Weights of a small mixture-of-experts language model, trained from scratch on English Wikipedia: a sigmoid router, 10412 steps.
Below are experts of layer 4 (counted from 0) of a mixture-of-experts language model. Rows are named router (the router's row for the expert), gate (a neuron's input weights, with its number), up (a neuron's input weights, with its number) and show model dimensions 128-191. Each number is 50 + 12 x the weight over its row's rms, rounded and kept within 0 to 99.
After each expert's rows: "comes after" lists some tokens at least twice as common just before its tokens as in all text. This comes from a sample of Wikipedia text that the model never trained on. Tokens count by the router's weight.

# expert 184
router:55 59 58 58 66 57 48 61 49 64 62 36 49 49 56 47 51 58 69 16 61 44 55 58 68 64 22 34 44 52 33 47 34 46 45 39 62 68 39 37 59 53 57 64 52 32 27 51 28 40 54 69 53 53 42 48 70 52 57 53 50 57 64 43
gate0:29 56 51 41 50 18 58 44 47 48 60 53 54 49 55 31 39 41 46 30 56 68 19 60 56 60 36 58 32 46 34 47 40 48 46 50 43 49 54 50 47 52 37 48 42 46 58 44 61 52 45 59 67 52 49 50 45 51 49 59 62 53 42 42
up0:30 57 42 51 65 52 35 51 67 59 47 34 56 46 58 45 43 69 62 55 48 47 55 43 56 61 62 49 58 42 47 47 71 39 57 19 55 62 61 41 52 28 38 40 56 58 35 66 73 59 48 73 55 44 25 35 57 39 39 68 44 47 68 24
gate1:54 31 50 62 39 69 28 59 47 62 70 49 56 66 52 56 50 19 35 47 53 50 53 35 61 48 19 55 31 50 49 48 52 51 35 36 48 40 56 60 45 27 58 58 51 45 54 54 20 47 65 35 29 38 60 56 77 59 15 47 52 39 73 41
up1:46 63 49 40 53 40 56 45 57 38 48 62 38 58 59 66 75 25 31 38 53 58 42 47 29 50 42 36 48 43 43 56 59 46 51 49 73 51 45 59 55 37 54 42 62 56 46 68 50 38 36 65 43 39 56 36 59 64 44 50 61 50 43 52
gate2:51 66 37 67 43 52 55 52 64 73 54 48 39 46 52 68 57 59 35 50 36 43 61 43 52 53 49 54 55 36 39 46 59 22 66 62 40 46 47 42 50 39 41 69 42 51 67 48 56 26 32 41 43 46 24 55 61 55 43 69 36 55 46 58
up2:73 44 48 32 67 36 68 61 61 55 18 47 37 52 35 61 37 55 45 31 62 52 68 58 47 64 66 43 54 50 52 56 57 52 61 48 44 50 23 50 39 45 42 60 46 33 53 51 49 46 58 36 39 56 40 59 81 47 56 39 39 51 61 47
gate3:37 40 69 50 41 43 54 60 58 55 52 51 40 60 55 31 55 48 81 57 20 65 61 79 68 40 56 51 60 50 71 54 47 52 50 50 23 47 66 39 80 43 57 62 57 48 40 38 59 72 35 54 44 63 45 44 43 62 58 48 48 55 53 58
up3:58 26 36 55 40 59 54 36 70 49 43 38 25 46 47 45 35 50 30 50 44 41 41 94 55 54 65 73 53 34 65 49 49 75 56 49 59 76 34 39 61 54 43 56 66 40 51 44 33 58 27 48 47 63 31 51 54 48 55 49 27 39 61 70
gate4:43 57 54 47 52 73 72 56 43 46 64 48 47 60 30 42 65 47 22 47 66 58 62 67 44 55 21 37 31 50 46 65 36 58 57 45 75 34 26 46 57 42 40 50 35 61 75 66 64 82 31 24 32 41 37 59 43 49 71 57 39 42 58 67
up4:62 76 58 38 50 42 54 45 62 60 29 63 58 47 44 44 27 34 59 66 35 51 26 39 57 67 23 32 48 63 45 53 40 52 62 64 60 36 52 55 56 46 66 56 54 31 58 44 72 68 50 42 44 59 51 48 47 48 72 41 72 50 56 62
gate5:43 66 40 30 38 26 56 59 70 52 26 33 38 47 52 59 50 50 68 48 55 68 60 60 42 23 41 34 65 51 45 45 35 54 67 51 47 56 47 55 70 74 46 63 42 52 41 52 46 45 50 46 54 49 65 60 56 46 57 41 51 46 39 48
up5:56 49 47 42 36 63 38 46 49 63 69 64 57 62 63 59 44 72 48 64 44 64 50 42 47 47 56 43 61 64 69 55 56 52 42 43 60 36 53 62 28 50 37 37 37 56 59 34 41 55 53 58 48 61 69 47 49 47 46 36 53 54 69 50
gate6:47 41 78 51 66 65 67 65 66 51 52 49 55 37 52 55 60 51 65 49 65 61 74 64 51 68 58 29 54 50 45 62 44 40 35 67 48 63 58 59 59 31 47 40 40 37 39 52 37 61 58 50 49 53 50 25 33 51 57 47 22 31 65 31
up6:56 53 43 45 48 66 52 65 50 37 47 41 36 47 61 24 78 60 63 49 47 43 54 71 68 35 28 67 52 50 38 48 34 58 50 56 57 45 47 54 58 42 51 48 77 35 55 38 47 57 55 38 70 43 48 61 41 51 56 45 46 42 47 59
gate7:53 57 59 50 53 36 47 40 64 55 56 36 62 60 45 44 58 41 68 41 64 51 34 60 63 45 41 44 32 52 27 56 35 37 59 71 44 39 38 46 35 50 53 48 53 50 44 32 51 49 46 44 37 35 51 34 51 37 32 51 30 35 67 47
up7:45 71 63 61 41 47 41 46 63 51 31 64 66 66 66 56 48 48 28 59 44 53 55 37 40 66 41 68 39 67 61 47 53 55 55 35 44 57 50 76 63 42 66 52 44 58 65 62 42 48 62 40 66 54 39 59 38 42 53 56 55 51 49 55
comes after: " |", " ", ";", " /", " —", "–"

# expert 169
router:48 55 71 77 76 43 41 60 41 58 67 62 48 65 59 59 37 57 44 46 48 23 68 62 61 54 36 46 48 62 51 55 35 59 70 37 77 58 69 27 62 42 47 44 35 36 46 53 55 55 48 64 68 48 43 42 69 51 52 46 45 67 69 45
gate0:60 53 53 47 57 57 48 31 38 46 52 48 75 37 45 49 47 48 58 54 44 65 66 65 45 71 75 30 54 46 33 62 31 43 29 87 58 58 48 65 28 39 64 52 41 40 71 41 55 41 48 40 56 63 48 56 56 65 39 54 56 56 36 31
up0:72 69 64 30 53 50 74 60 44 57 53 44 62 51 66 54 64 59 40 65 50 60 39 49 40 66 59 45 54 67 44 53 35 39 35 67 42 43 49 54 45 32 63 40 33 55 69 56 66 58 44 42 49 76 51 48 41 53 58 72 64 61 61 48
gate1:43 58 41 60 58 37 43 70 38 48 59 48 62 49 44 08 50 53 49 49 48 37 51 56 67 59 40 39 48 48 64 46 45 62 47 38 54 40 69 58 47 37 54 51 38 50 61 63 32 38 48 62 54 42 58 34 28 48 35 53 56 56 55 49
up1:45 51 51 30 49 59 62 48 55 47 67 61 66 27 37 36 14 55 53 58 59 46 28 41 65 48 37 17 42 53 64 45 55 57 65 43 44 51 55 46 47 53 54 41 41 40 45 47 39 70 43 42 45 54 51 31 38 57 59 71 41 68 56 49
gate2:54 52 47 45 56 37 47 55 75 60 54 57 44 54 26 66 24 50 62 55 58 41 67 46 40 66 64 58 47 43 50 21 49 57 56 42 40 61 48 49 18 72 49 70 54 44 59 33 52 43 41 43 28 54 64 74 69 58 29 55 46 47 45 54
up2:44 60 51 68 33 28 55 74 57 55 49 62 49 60 60 30 40 49 53 47 60 59 45 26 56 52 16 55 73 33 75 56 50 36 41 33 70 57 38 50 59 67 39 52 29 47 65 63 42 38 51 70 38 35 48 54 52 49 72 41 63 35 48 37
gate3:39 62 62 48 50 33 48 77 47 72 46 61 55 55 65 30 66 44 54 74 46 51 67 55 32 69 61 53 51 55 55 44 34 36 22 55 64 49 63 57 61 22 45 36 60 43 31 48 55 50 58 43 52 17 40 27 38 23 52 41 36 69 43 44
up3:46 68 63 38 55 60 43 49 26 36 64 33 66 41 33 53 57 49 62 53 59 47 60 67 50 45 72 40 39 61 64 64 55 42 47 64 51 44 68 57 29 46 51 49 28 23 40 56 63 53 55 44 47 56 46 61 36 51 42 49 50 37 69 45
gate4:45 44 58 66 42 63 59 70 44 63 60 35 34 50 48 58 28 53 43 73 54 40 83 56 66 34 53 47 50 40 41 40 60 41 50 48 57 44 62 51 48 40 45 43 29 34 25 58 60 52 41 50 50 53 52 47 51 69 52 40 48 48 47 52
up4:39 32 55 46 71 40 39 46 52 49 18 47 33 37 58 62 42 56 45 50 58 46 44 39 50 76 62 40 31 63 65 38 59 27 51 61 41 57 43 24 39 32 57 57 44 51 46 61 71 50 86 49 48 62 42 55 60 50 42 36 42 39 35 64
gate5:58 53 63 50 36 55 46 47 57 39 23 48 40 57 45 55 36 45 49 38 56 47 56 53 60 75 58 46 48 46 36 70 47 31 54 59 70 14 52 48 59 62 61 36 39 43 33 60 73 52 56 45 62 58 35 52 54 73 55 27 57 43 80 49
up5:52 50 52 44 51 49 42 47 38 45 28 59 62 46 41 45 45 71 65 42 51 50 53 27 40 34 15 37 50 71 60 74 50 67 45 32 58 42 48 59 57 45 42 29 46 49 41 45 65 39 44 65 53 50 44 32 64 58 64 64 16 59 61 44
gate6:66 49 78 53 64 62 22 47 40 36 56 47 62 52 50 64 47 34 26 58 64 42 53 71 37 33 62 59 53 57 51 39 38 45 60 44 44 46 63 42 48 59 62 53 53 50 36 49 53 53 56 53 41 64 54 69 41 48 35 59 53 37 59 45
up6:66 49 32 53 22 32 50 40 25 42 47 42 47 57 42 63 53 66 44 38 37 54 59 63 52 54 63 29 48 68 46 36 50 73 58 47 78 46 48 59 25 39 35 61 40 51 57 55 52 65 46 68 54 55 51 33 31 35 62 11 46 43 62 48
gate7:37 56 78 43 35 41 49 56 57 52 38 75 44 40 53 47 66 48 38 68 54 31 51 71 48 58 50 40 56 48 86 43 51 33 60 65 66 30 64 57 54 54 74 65 44 48 70 36 61 52 54 65 54 49 29 59 69 48 51 41 38 40 19 34
up7:59 56 24 61 46 62 54 45 44 46 59 28 46 81 38 43 61 54 53 45 52 67 51 52 45 36 63 37 51 55 25 45 54 52 50 44 52 44 42 70 35 50 36 42 20 73 58 36 26 53 60 34 56 58 70 45 39 36 21 60 60 57 70 66
comes after: " |", "|", ";", "-", ":", " /"

# expert 204
router:27 39 71 68 71 57 34 61 61 43 58 50 41 47 51 49 57 47 47 48 61 43 47 49 40 58 31 43 51 49 67 64 49 60 45 49 88 50 52 47 48 48 46 49 53 54 30 46 50 46 54 54 62 66 61 72 60 41 67 38 40 71 58 45
gate0:43 66 52 48 43 62 43 53 70 48 56 46 55 50 55 62 32 69 54 53 79 23 41 43 38 22 51 47 43 53 47 66 28 58 54 51 68 46 40 24 59 40 48 33 37 50 45 31 68 49 70 44 71 36 47 46 46 31 53 45 46 39 62 59
up0:45 50 60 65 48 66 41 56 53 30 48 60 48 59 76 23 45 43 45 45 58 64 51 40 48 51 61 67 32 56 41 43 51 36 51 43 71 51 64 58 24 56 29 53 57 47 54 69 35 29 37 66 56 39 51 55 47 47 66 75 38 49 61 47
gate1:48 32 51 46 64 53 26 41 48 64 44 66 59 57 43 38 31 73 55 35 69 41 56 53 54 51 66 61 51 43 73 67 64 57 29 68 67 83 62 60 55 37 53 63 62 57 60 44 53 30 56 46 58 81 49 40 65 56 59 54 58 54 52 54
up1:23 54 40 43 43 42 35 40 25 38 38 65 32 60 72 51 64 50 52 44 53 42 53 47 44 50 55 54 65 24 41 49 48 46 41 48 46 27 61 42 51 64 60 49 41 56 54 48 51 56 40 36 54 57 63 41 50 43 53 35 44 43 31 55
gate2:37 48 46 54 50 53 37 35 61 42 46 31 59 38 71 64 63 52 62 48 60 63 61 50 41 64 55 24 37 45 74 57 51 61 44 60 74 34 36 43 51 57 53 56 53 51 54 52 62 41 66 47 79 58 57 58 54 58 79 43 36 52 58 36
up2:50 80 56 48 53 42 58 36 56 25 44 45 61 41 56 50 35 59 52 54 51 75 49 53 32 62 46 44 45 48 44 41 64 64 40 51 55 73 48 53 51 53 44 47 72 35 37 41 39 64 28 49 46 76 31 53 45 57 63 56 40 59 63 43
gate3:61 41 73 56 52 63 31 66 53 51 86 69 69 39 56 40 62 52 48 70 50 60 56 50 51 37 64 67 59 51 43 28 58 53 51 55 54 56 49 46 52 70 56 39 67 53 62 34 43 40 44 64 47 65 38 58 48 52 57 37 63 43 55 37
up3:66 63 42 36 54 41 60 54 69 44 52 42 49 56 67 52 47 56 26 51 63 52 62 26 40 78 60 60 50 54 29 55 63 57 52 60 43 63 52 59 54 59 58 59 33 63 29 59 59 54 55 62 44 43 42 40 56 38 59 52 62 77 71 52
gate4:65 50 47 43 54 67 51 39 46 58 60 30 19 45 43 67 66 49 33 43 62 55 41 32 46 38 49 55 60 64 74 44 54 41 73 40 57 47 41 41 63 55 55 35 72 55 36 43 52 27 49 57 51 39 49 35 44 19 63 37 48 55 43 31
up4:49 44 54 37 42 39 40 55 26 40 48 54 20 41 46 54 55 40 37 40 50 55 46 41 51 60 60 54 41 62 32 42 65 40 38 33 32 71 71 57 54 38 44 41 53 44 36 48 52 45 60 45 46 44 26 54 41 63 46 58 49 65 42 46
gate5:41 45 62 27 67 47 55 59 55 59 56 41 32 55 67 46 31 50 29 72 48 57 42 36 47 51 31 63 54 50 40 55 58 57 51 48 68 47 44 54 38 44 31 60 45 36 30 42 56 54 56 73 39 55 53 35 65 51 67 41 52 53 38 42
up5:48 58 34 62 55 50 44 52 66 53 54 34 48 35 39 62 55 51 55 39 68 47 55 13 23 34 36 60 48 67 43 42 47 51 36 62 49 34 41 48 39 52 28 52 78 63 55 66 31 59 47 48 75 48 65 62 46 43 68 28 51 69 40 65
gate6:55 42 50 60 59 46 21 50 63 52 36 52 41 38 55 51 52 53 40 68 55 61 51 55 58 35 37 64 39 51 60 37 58 57 44 38 69 35 33 57 41 47 76 43 55 44 42 48 23 30 58 57 47 29 56 24 62 69 56 57 71 62 54 54
up6:44 65 52 54 53 58 61 44 53 47 46 52 40 52 53 46 44 54 42 69 55 47 49 50 40 44 41 39 44 42 58 48 52 55 59 48 45 33 24 56 32 53 52 53 54 38 63 35 43 60 47 56 36 52 69 57 58 43 62 36 63 76 44 48
gate7:61 58 47 51 61 53 51 67 48 47 59 42 40 56 50 62 60 52 45 33 48 49 54 59 61 70 46 56 34 55 37 67 55 37 53 54 74 56 46 29 43 29 29 36 49 49 23 22 69 54 65 47 31 59 46 48 41 43 41 50 59 44 15 68
up7:51 38 53 68 61 41 38 54 58 62 73 58 36 36 43 59 43 53 56 44 37 41 41 27 56 53 23 75 55 46 37 62 38 50 48 52 54 44 48 56 67 43 35 44 64 46 58 35 66 49 28 57 64 52 35 45 71 67 59 48 66 52 62 49
comes after: " ", " |", "2", "0", " (", "–"

# expert 147
router:53 65 65 62 45 21 48 62 54 52 91 47 36 66 59 60 67 56 39 41 56 35 50 50 69 49 56 50 54 61 53 60 57 62 45 27 62 37 48 36 50 52 72 55 49 33 52 45 66 56 60 63 64 52 43 51 49 55 49 37 39 86 56 52
gate0:40 46 51 51 65 41 59 57 60 55 62 42 44 52 65 47 42 62 56 55 33 51 49 62 31 43 19 44 47 45 44 65 55 42 37 53 39 63 58 46 51 56 44 62 39 37 28 34 81 55 49 47 43 59 28 57 37 56 62 36 45 59 69 52
up0:55 55 34 56 44 27 72 41 47 58 39 18 67 53 47 40 56 55 57 53 41 45 43 56 54 55 51 53 21 63 38 47 45 41 46 61 33 53 74 68 60 46 32 53 36 51 40 61 79 35 51 39 61 67 41 48 48 46 59 44 58 35 68 23
gate1:50 56 56 35 40 27 34 42 51 37 44 57 51 50 63 66 52 65 39 56 42 47 38 56 53 63 51 43 51 62 58 67 42 81 49 51 66 39 30 37 74 67 41 36 76 38 48 40 59 43 59 56 58 56 50 60 29 60 62 50 47 70 55 72
up1:48 49 62 57 36 58 47 48 46 67 57 48 37 52 43 69 42 31 39 60 62 27 18 43 50 26 54 71 62 35 51 46 56 45 49 65 56 45 63 59 84 56 30 51 43 36 39 63 46 46 61 38 37 55 43 51 26 44 59 43 58 61 46 38
gate2:53 57 60 44 55 43 55 72 71 65 58 40 58 63 47 51 61 50 34 60 38 45 34 39 44 55 51 41 59 53 54 60 59 72 46 56 58 35 37 63 46 34 45 49 57 44 30 51 48 54 37 61 31 60 22 41 59 68 48 57 46 61 32 27
up2:73 54 54 56 38 59 45 32 35 68 49 48 45 56 55 45 50 57 37 54 43 60 57 63 22 35 42 38 43 65 50 48 60 44 54 50 59 64 58 35 56 47 49 81 46 40 49 44 54 44 51 42 60 55 70 33 59 61 66 82 67 59 26 38
gate3:47 50 59 29 37 57 53 45 32 45 53 61 58 31 64 53 40 64 46 57 63 67 40 55 77 33 47 38 41 38 47 64 72 54 43 26 16 52 54 42 35 31 64 55 25 48 46 40 55 50 58 39 74 49 50 50 28 40 56 63 51 51 59 47
up3:55 39 41 74 45 58 59 52 56 49 53 47 50 72 54 91 66 55 43 58 65 52 35 52 30 51 34 60 64 44 52 53 53 54 66 56 56 44 45 74 60 68 57 45 37 57 64 57 33 25 38 51 43 39 46 37 78 45 46 42 45 44 44 42
gate4:59 64 52 69 44 58 56 55 46 40 45 68 52 52 44 60 40 34 53 52 54 37 41 46 59 27 63 74 46 74 46 69 36 39 51 52 60 46 43 64 40 38 52 26 40 59 64 69 58 45 56 62 53 63 41 66 50 36 68 32 64 33 34 50
up4:23 38 35 35 25 46 61 54 64 48 40 70 37 53 47 56 47 60 49 34 55 52 48 62 46 62 32 66 41 35 42 51 43 45 70 53 48 44 64 58 55 43 65 45 78 63 60 63 34 60 59 52 46 37 47 46 59 59 40 74 60 48 44 54
gate5:50 56 65 50 37 59 32 47 50 53 58 43 46 38 43 56 45 80 27 61 41 71 51 38 52 56 35 36 45 67 49 36 32 70 61 48 43 39 46 62 43 72 63 54 56 29 49 44 49 50 39 70 60 27 45 57 29 34 60 41 34 35 51 52
up5:49 54 36 50 42 51 41 56 57 42 42 63 39 38 66 65 27 40 54 52 38 43 35 42 49 57 53 62 42 50 58 46 40 57 58 41 49 36 51 42 44 35 40 63 31 69 52 69 57 23 71 61 17 29 63 56 37 50 37 56 65 64 43 55
gate6:46 68 47 48 60 41 36 28 41 52 63 59 51 64 45 40 65 69 21 41 44 41 66 62 42 47 54 45 30 62 58 40 45 41 31 54 32 61 61 52 54 59 60 46 47 51 58 60 57 64 57 54 64 41 64 39 48 39 45 46 61 40 71 37
up6:65 48 40 50 46 50 33 45 65 32 63 50 38 43 71 58 53 34 61 54 38 42 48 33 23 61 60 62 52 35 50 66 45 75 32 44 56 55 51 53 53 39 36 49 35 55 52 64 32 19 29 48 33 80 59 48 41 53 33 56 43 56 64 64
gate7:66 60 38 63 63 48 56 45 46 38 72 20 37 43 39 45 47 47 38 38 40 66 75 41 32 64 42 65 67 49 45 57 58 63 65 49 55 32 60 41 52 63 60 48 50 34 45 53 32 54 53 61 38 68 39 44 80 63 36 67 54 67 43 53
up7:56 63 50 46 47 35 47 71 52 40 51 48 53 41 53 63 55 55 48 44 71 55 64 33 29 64 65 36 50 64 50 41 50 54 57 39 59 50 42 51 43 36 73 46 33 36 50 75 46 55 42 36 34 75 57 65 47 55 45 66 47 51 38 42
comes after: "2", "1", " in", ",", "|", "–"

# expert 245
router:59 69 56 47 38 61 38 59 56 46 60 49 32 54 39 45 67 50 57 60 64 52 58 60 53 52 64 35 42 37 29 58 54 57 38 42 66 57 53 47 51 36 60 32 68 57 36 61 66 52 35 62 65 52 43 43 62 61 46 63 37 62 57 63
gate0:40 54 57 71 57 61 39 54 69 59 65 53 66 38 62 34 50 29 72 63 55 38 50 34 75 56 54 52 53 70 45 55 26 69 39 60 66 42 62 49 45 52 49 44 53 47 52 73 52 29 50 44 48 38 44 46 49 58 75 37 65 60 46 54
up0:20 57 41 55 37 26 48 50 77 50 59 56 38 39 65 25 52 51 60 31 66 45 47 58 51 29 38 42 55 51 44 64 50 43 52 58 58 38 58 46 83 45 53 64 71 63 65 36 47 48 44 37 52 58 33 61 58 58 54 47 51 36 26 43
gate1:65 70 50 45 48 42 34 67 52 35 51 51 35 42 40 58 49 47 63 46 41 60 52 49 72 54 37 39 30 51 55 52 70 45 45 45 45 40 38 56 44 45 64 37 47 54 32 39 54 69 44 60 65 50 45 70 48 49 45 76 29 14 47 36
up1:74 42 42 62 39 48 37 56 60 50 43 51 48 53 57 57 51 42 30 64 37 62 62 39 61 59 33 47 55 28 33 35 45 39 42 62 66 44 41 71 43 64 64 45 67 50 46 38 52 57 54 32 55 45 35 56 46 64 28 52 44 50 32 45
gate2:35 41 53 48 47 59 39 27 54 55 60 61 48 44 54 48 48 42 31 67 52 64 53 63 73 35 53 77 60 45 58 73 68 51 52 39 45 43 64 66 49 55 64 27 50 48 50 44 55 53 38 54 63 40 63 50 50 40 74 57 38 42 59 74
up2:52 54 43 50 47 66 41 40 36 42 48 57 57 47 48 46 29 65 39 48 65 43 60 72 57 49 47 32 44 56 66 63 48 64 49 62 41 54 35 42 63 65 74 65 57 53 66 50 49 30 38 50 26 47 53 47 41 54 42 52 61 52 36 75
gate3:65 58 53 59 43 61 56 65 49 41 58 62 55 57 46 67 59 50 33 76 36 56 52 59 66 43 68 27 67 57 39 49 58 33 45 34 54 69 38 23 47 39 52 65 62 40 71 60 40 55 44 39 41 48 52 57 32 20 46 33 56 46 59 83
up3:42 39 60 52 54 35 54 59 31 52 42 59 71 60 37 69 34 34 33 44 43 60 37 48 16 71 60 44 51 53 68 74 60 56 40 50 43 58 60 56 66 62 53 55 57 54 68 67 56 56 57 67 44 60 64 72 53 35 71 30 53 45 33 49
gate4:63 35 69 55 49 44 49 47 47 37 58 55 68 50 40 78 48 29 48 61 69 51 46 48 31 64 45 65 68 50 50 49 46 46 37 54 33 46 60 61 54 56 62 30 40 32 55 46 66 44 32 73 41 63 33 58 64 59 35 60 53 52 40 42
up4:42 52 52 56 40 58 49 49 31 43 57 44 61 56 36 37 56 56 43 72 63 46 33 55 57 75 50 46 61 67 67 39 55 39 46 61 34 56 39 62 20 45 48 44 45 40 62 38 30 10 44 61 47 21 41 43 56 72 56 78 51 63 48 64
gate5:55 73 43 46 37 58 34 43 50 35 66 36 45 47 47 67 44 44 48 58 45 32 32 53 68 58 59 32 36 36 53 30 42 55 37 59 52 43 43 46 47 35 56 39 76 52 42 59 40 61 49 33 32 58 57 51 47 58 58 25 39 56 70 73
up5:53 18 58 56 82 55 43 60 54 61 47 55 58 44 15 60 47 38 35 58 49 53 49 44 23 71 43 67 61 34 75 42 44 28 36 36 52 67 34 68 60 51 55 59 58 42 34 68 58 40 48 37 56 68 56 66 35 63 39 42 72 38 42 38
gate6:57 51 58 46 53 61 56 48 81 25 66 24 30 62 48 45 41 46 58 36 45 41 60 43 66 41 50 57 50 55 15 31 59 49 43 65 39 42 35 49 48 38 52 43 70 37 40 62 63 39 69 53 51 69 38 41 60 45 38 48 34 43 59 69
up6:49 37 40 25 43 62 46 57 64 59 39 58 33 41 57 63 69 75 65 61 56 63 51 35 39 70 61 74 67 50 64 58 58 57 40 52 51 19 69 68 41 64 56 69 38 36 63 61 42 79 54 52 51 59 48 59 38 47 60 42 59 47 45 30
gate7:57 58 54 53 35 37 36 43 65 60 35 40 46 55 43 41 58 36 43 41 63 73 64 44 35 46 62 47 76 57 48 55 57 35 65 51 50 69 29 47 45 25 46 49 60 72 66 60 53 61 40 67 62 57 57 33 45 57 52 44 53 25 54 51
up7:59 55 59 41 34 78 35 72 40 41 74 61 52 61 47 58 57 47 42 41 45 34 51 59 67 62 49 44 40 54 53 74 58 39 31 62 60 64 50 71 44 19 61 32 54 55 46 48 54 58 40 48 58 45 45 26 62 40 48 52 79 47 50 56
comes after: " ", "1", "2", "3", "4", "5"

# expert 32
router:53 58 63 69 58 53 51 55 42 47 49 42 52 58 65 45 73 53 43 26 61 35 54 47 66 71 48 45 56 47 39 60 48 54 38 27 60 61 53 42 38 69 60 35 57 42 40 69 59 74 48 75 64 58 67 55 69 54 67 37 37 61 56 63
gate0:53 48 39 89 43 49 57 53 49 54 52 59 62 29 53 46 46 44 45 30 47 47 56 35 39 55 48 51 54 61 36 62 49 69 50 50 55 69 31 57 40 44 51 55 60 34 40 51 51 45 43 47 56 68 43 41 68 78 32 52 51 30 38 42
up0:54 46 47 43 44 39 48 52 38 65 54 35 59 31 26 41 30 64 60 38 58 49 56 21 41 47 49 54 65 43 53 49 54 59 24 38 47 63 48 37 44 36 42 45 67 63 55 76 39 62 65 38 65 66 70 62 48 60 60 41 39 54 48 55
gate1:45 54 53 60 66 62 50 45 44 58 60 36 35 33 46 65 55 52 39 51 50 44 45 13 57 59 26 51 64 56 46 43 41 60 52 40 51 66 35 37 52 66 71 46 26 45 41 59 47 68 54 44 56 59 55 65 64 53 77 48 52 68 39 61
up1:34 52 51 49 50 20 64 50 58 42 60 36 61 56 45 71 55 42 41 70 39 76 52 21 48 43 38 35 40 60 31 55 52 35 57 58 64 55 56 50 46 58 42 70 48 52 46 77 54 68 66 50 41 37 53 47 59 40 81 43 32 60 46 61
gate2:65 35 74 63 71 61 49 50 52 60 42 32 42 66 50 63 43 44 69 44 65 59 59 50 44 43 63 40 59 46 55 51 57 49 34 22 40 31 82 60 30 62 45 41 47 40 42 46 63 41 51 60 51 73 59 39 59 41 59 52 32 45 60 35
up2:52 48 39 53 49 42 65 54 28 67 64 33 45 63 47 44 55 48 25 63 68 30 39 56 57 37 76 70 49 50 51 50 58 70 38 34 50 70 19 55 46 43 65 49 53 62 68 40 32 41 49 47 36 44 40 47 43 53 21 49 33 43 30 42
gate3:49 51 58 67 46 29 61 55 52 87 56 46 45 76 40 81 41 48 48 43 36 41 78 60 41 51 46 41 40 47 32 36 55 58 42 37 45 57 58 34 45 27 52 49 61 44 77 56 58 47 64 60 54 54 43 52 69 33 47 45 51 56 54 36
up3:32 35 58 30 28 51 71 64 62 51 44 62 49 48 50 35 43 72 40 63 61 68 55 69 35 31 32 44 40 57 58 43 54 49 50 55 43 47 30 38 59 98 37 40 35 39 54 79 46 35 67 62 43 67 59 44 51 61 71 70 53 53 37 47
gate4:50 28 55 44 69 54 50 47 63 46 56 47 58 44 65 72 76 54 37 46 53 53 43 46 60 40 36 46 72 35 44 80 31 45 48 67 47 58 64 46 54 67 47 43 56 44 50 37 46 65 49 69 53 57 62 52 27 48 58 31 51 82 64 69
up4:60 69 41 40 46 41 38 44 58 55 72 44 70 70 52 53 46 67 64 39 34 37 41 72 63 48 57 55 48 56 63 54 79 46 51 42 52 40 42 72 54 38 54 47 54 41 85 34 56 49 42 54 54 21 39 54 56 50 30 56 60 35 47 44
gate5:46 22 28 39 63 73 54 45 62 54 54 68 60 48 42 39 76 51 35 73 31 39 60 37 61 37 45 48 36 54 41 42 46 49 64 58 70 55 62 55 51 54 50 41 29 61 41 28 49 45 65 51 40 57 67 50 37 57 45 60 51 72 44 35
up5:57 28 48 64 69 59 50 43 71 56 72 27 46 59 41 21 42 45 33 40 47 46 54 51 44 54 43 52 51 64 54 65 59 71 61 70 46 68 56 60 64 48 57 56 06 72 53 67 46 43 50 52 64 45 59 41 45 46 33 50 27 41 43 36
gate6:49 83 56 55 66 57 67 59 36 73 51 28 40 58 45 63 57 46 48 33 44 52 41 67 70 43 40 55 46 44 45 44 42 53 52 62 54 45 60 63 29 43 55 72 85 38 35 47 45 26 45 36 64 42 61 34 53 46 59 42 16 46 42 47
up6:65 49 37 47 43 65 63 69 54 44 51 34 57 58 51 65 48 74 59 26 64 28 47 64 60 59 62 48 53 46 39 54 41 59 71 34 62 49 49 40 39 73 52 41 46 59 30 52 45 65 47 64 38 81 53 57 60 35 56 52 58 69 43 51
gate7:58 33 43 47 48 46 40 64 39 62 45 63 42 47 50 51 61 73 48 20 51 44 44 38 37 32 46 62 68 49 59 50 34 66 40 53 58 48 56 43 43 28 48 71 68 66 66 51 43 29 50 26 44 61 52 42 30 53 63 65 61 43 30 65
up7:47 63 57 40 46 47 42 49 49 46 43 44 28 54 74 62 83 50 42 52 51 48 51 43 38 38 60 41 57 64 49 61 54 42 59 55 39 50 67 35 46 59 27 55 51 23 58 42 54 59 37 28 39 54 55 64 56 51 64 44 45 39 43 50
comes after: " ", " |", "1", "3", ";", "4"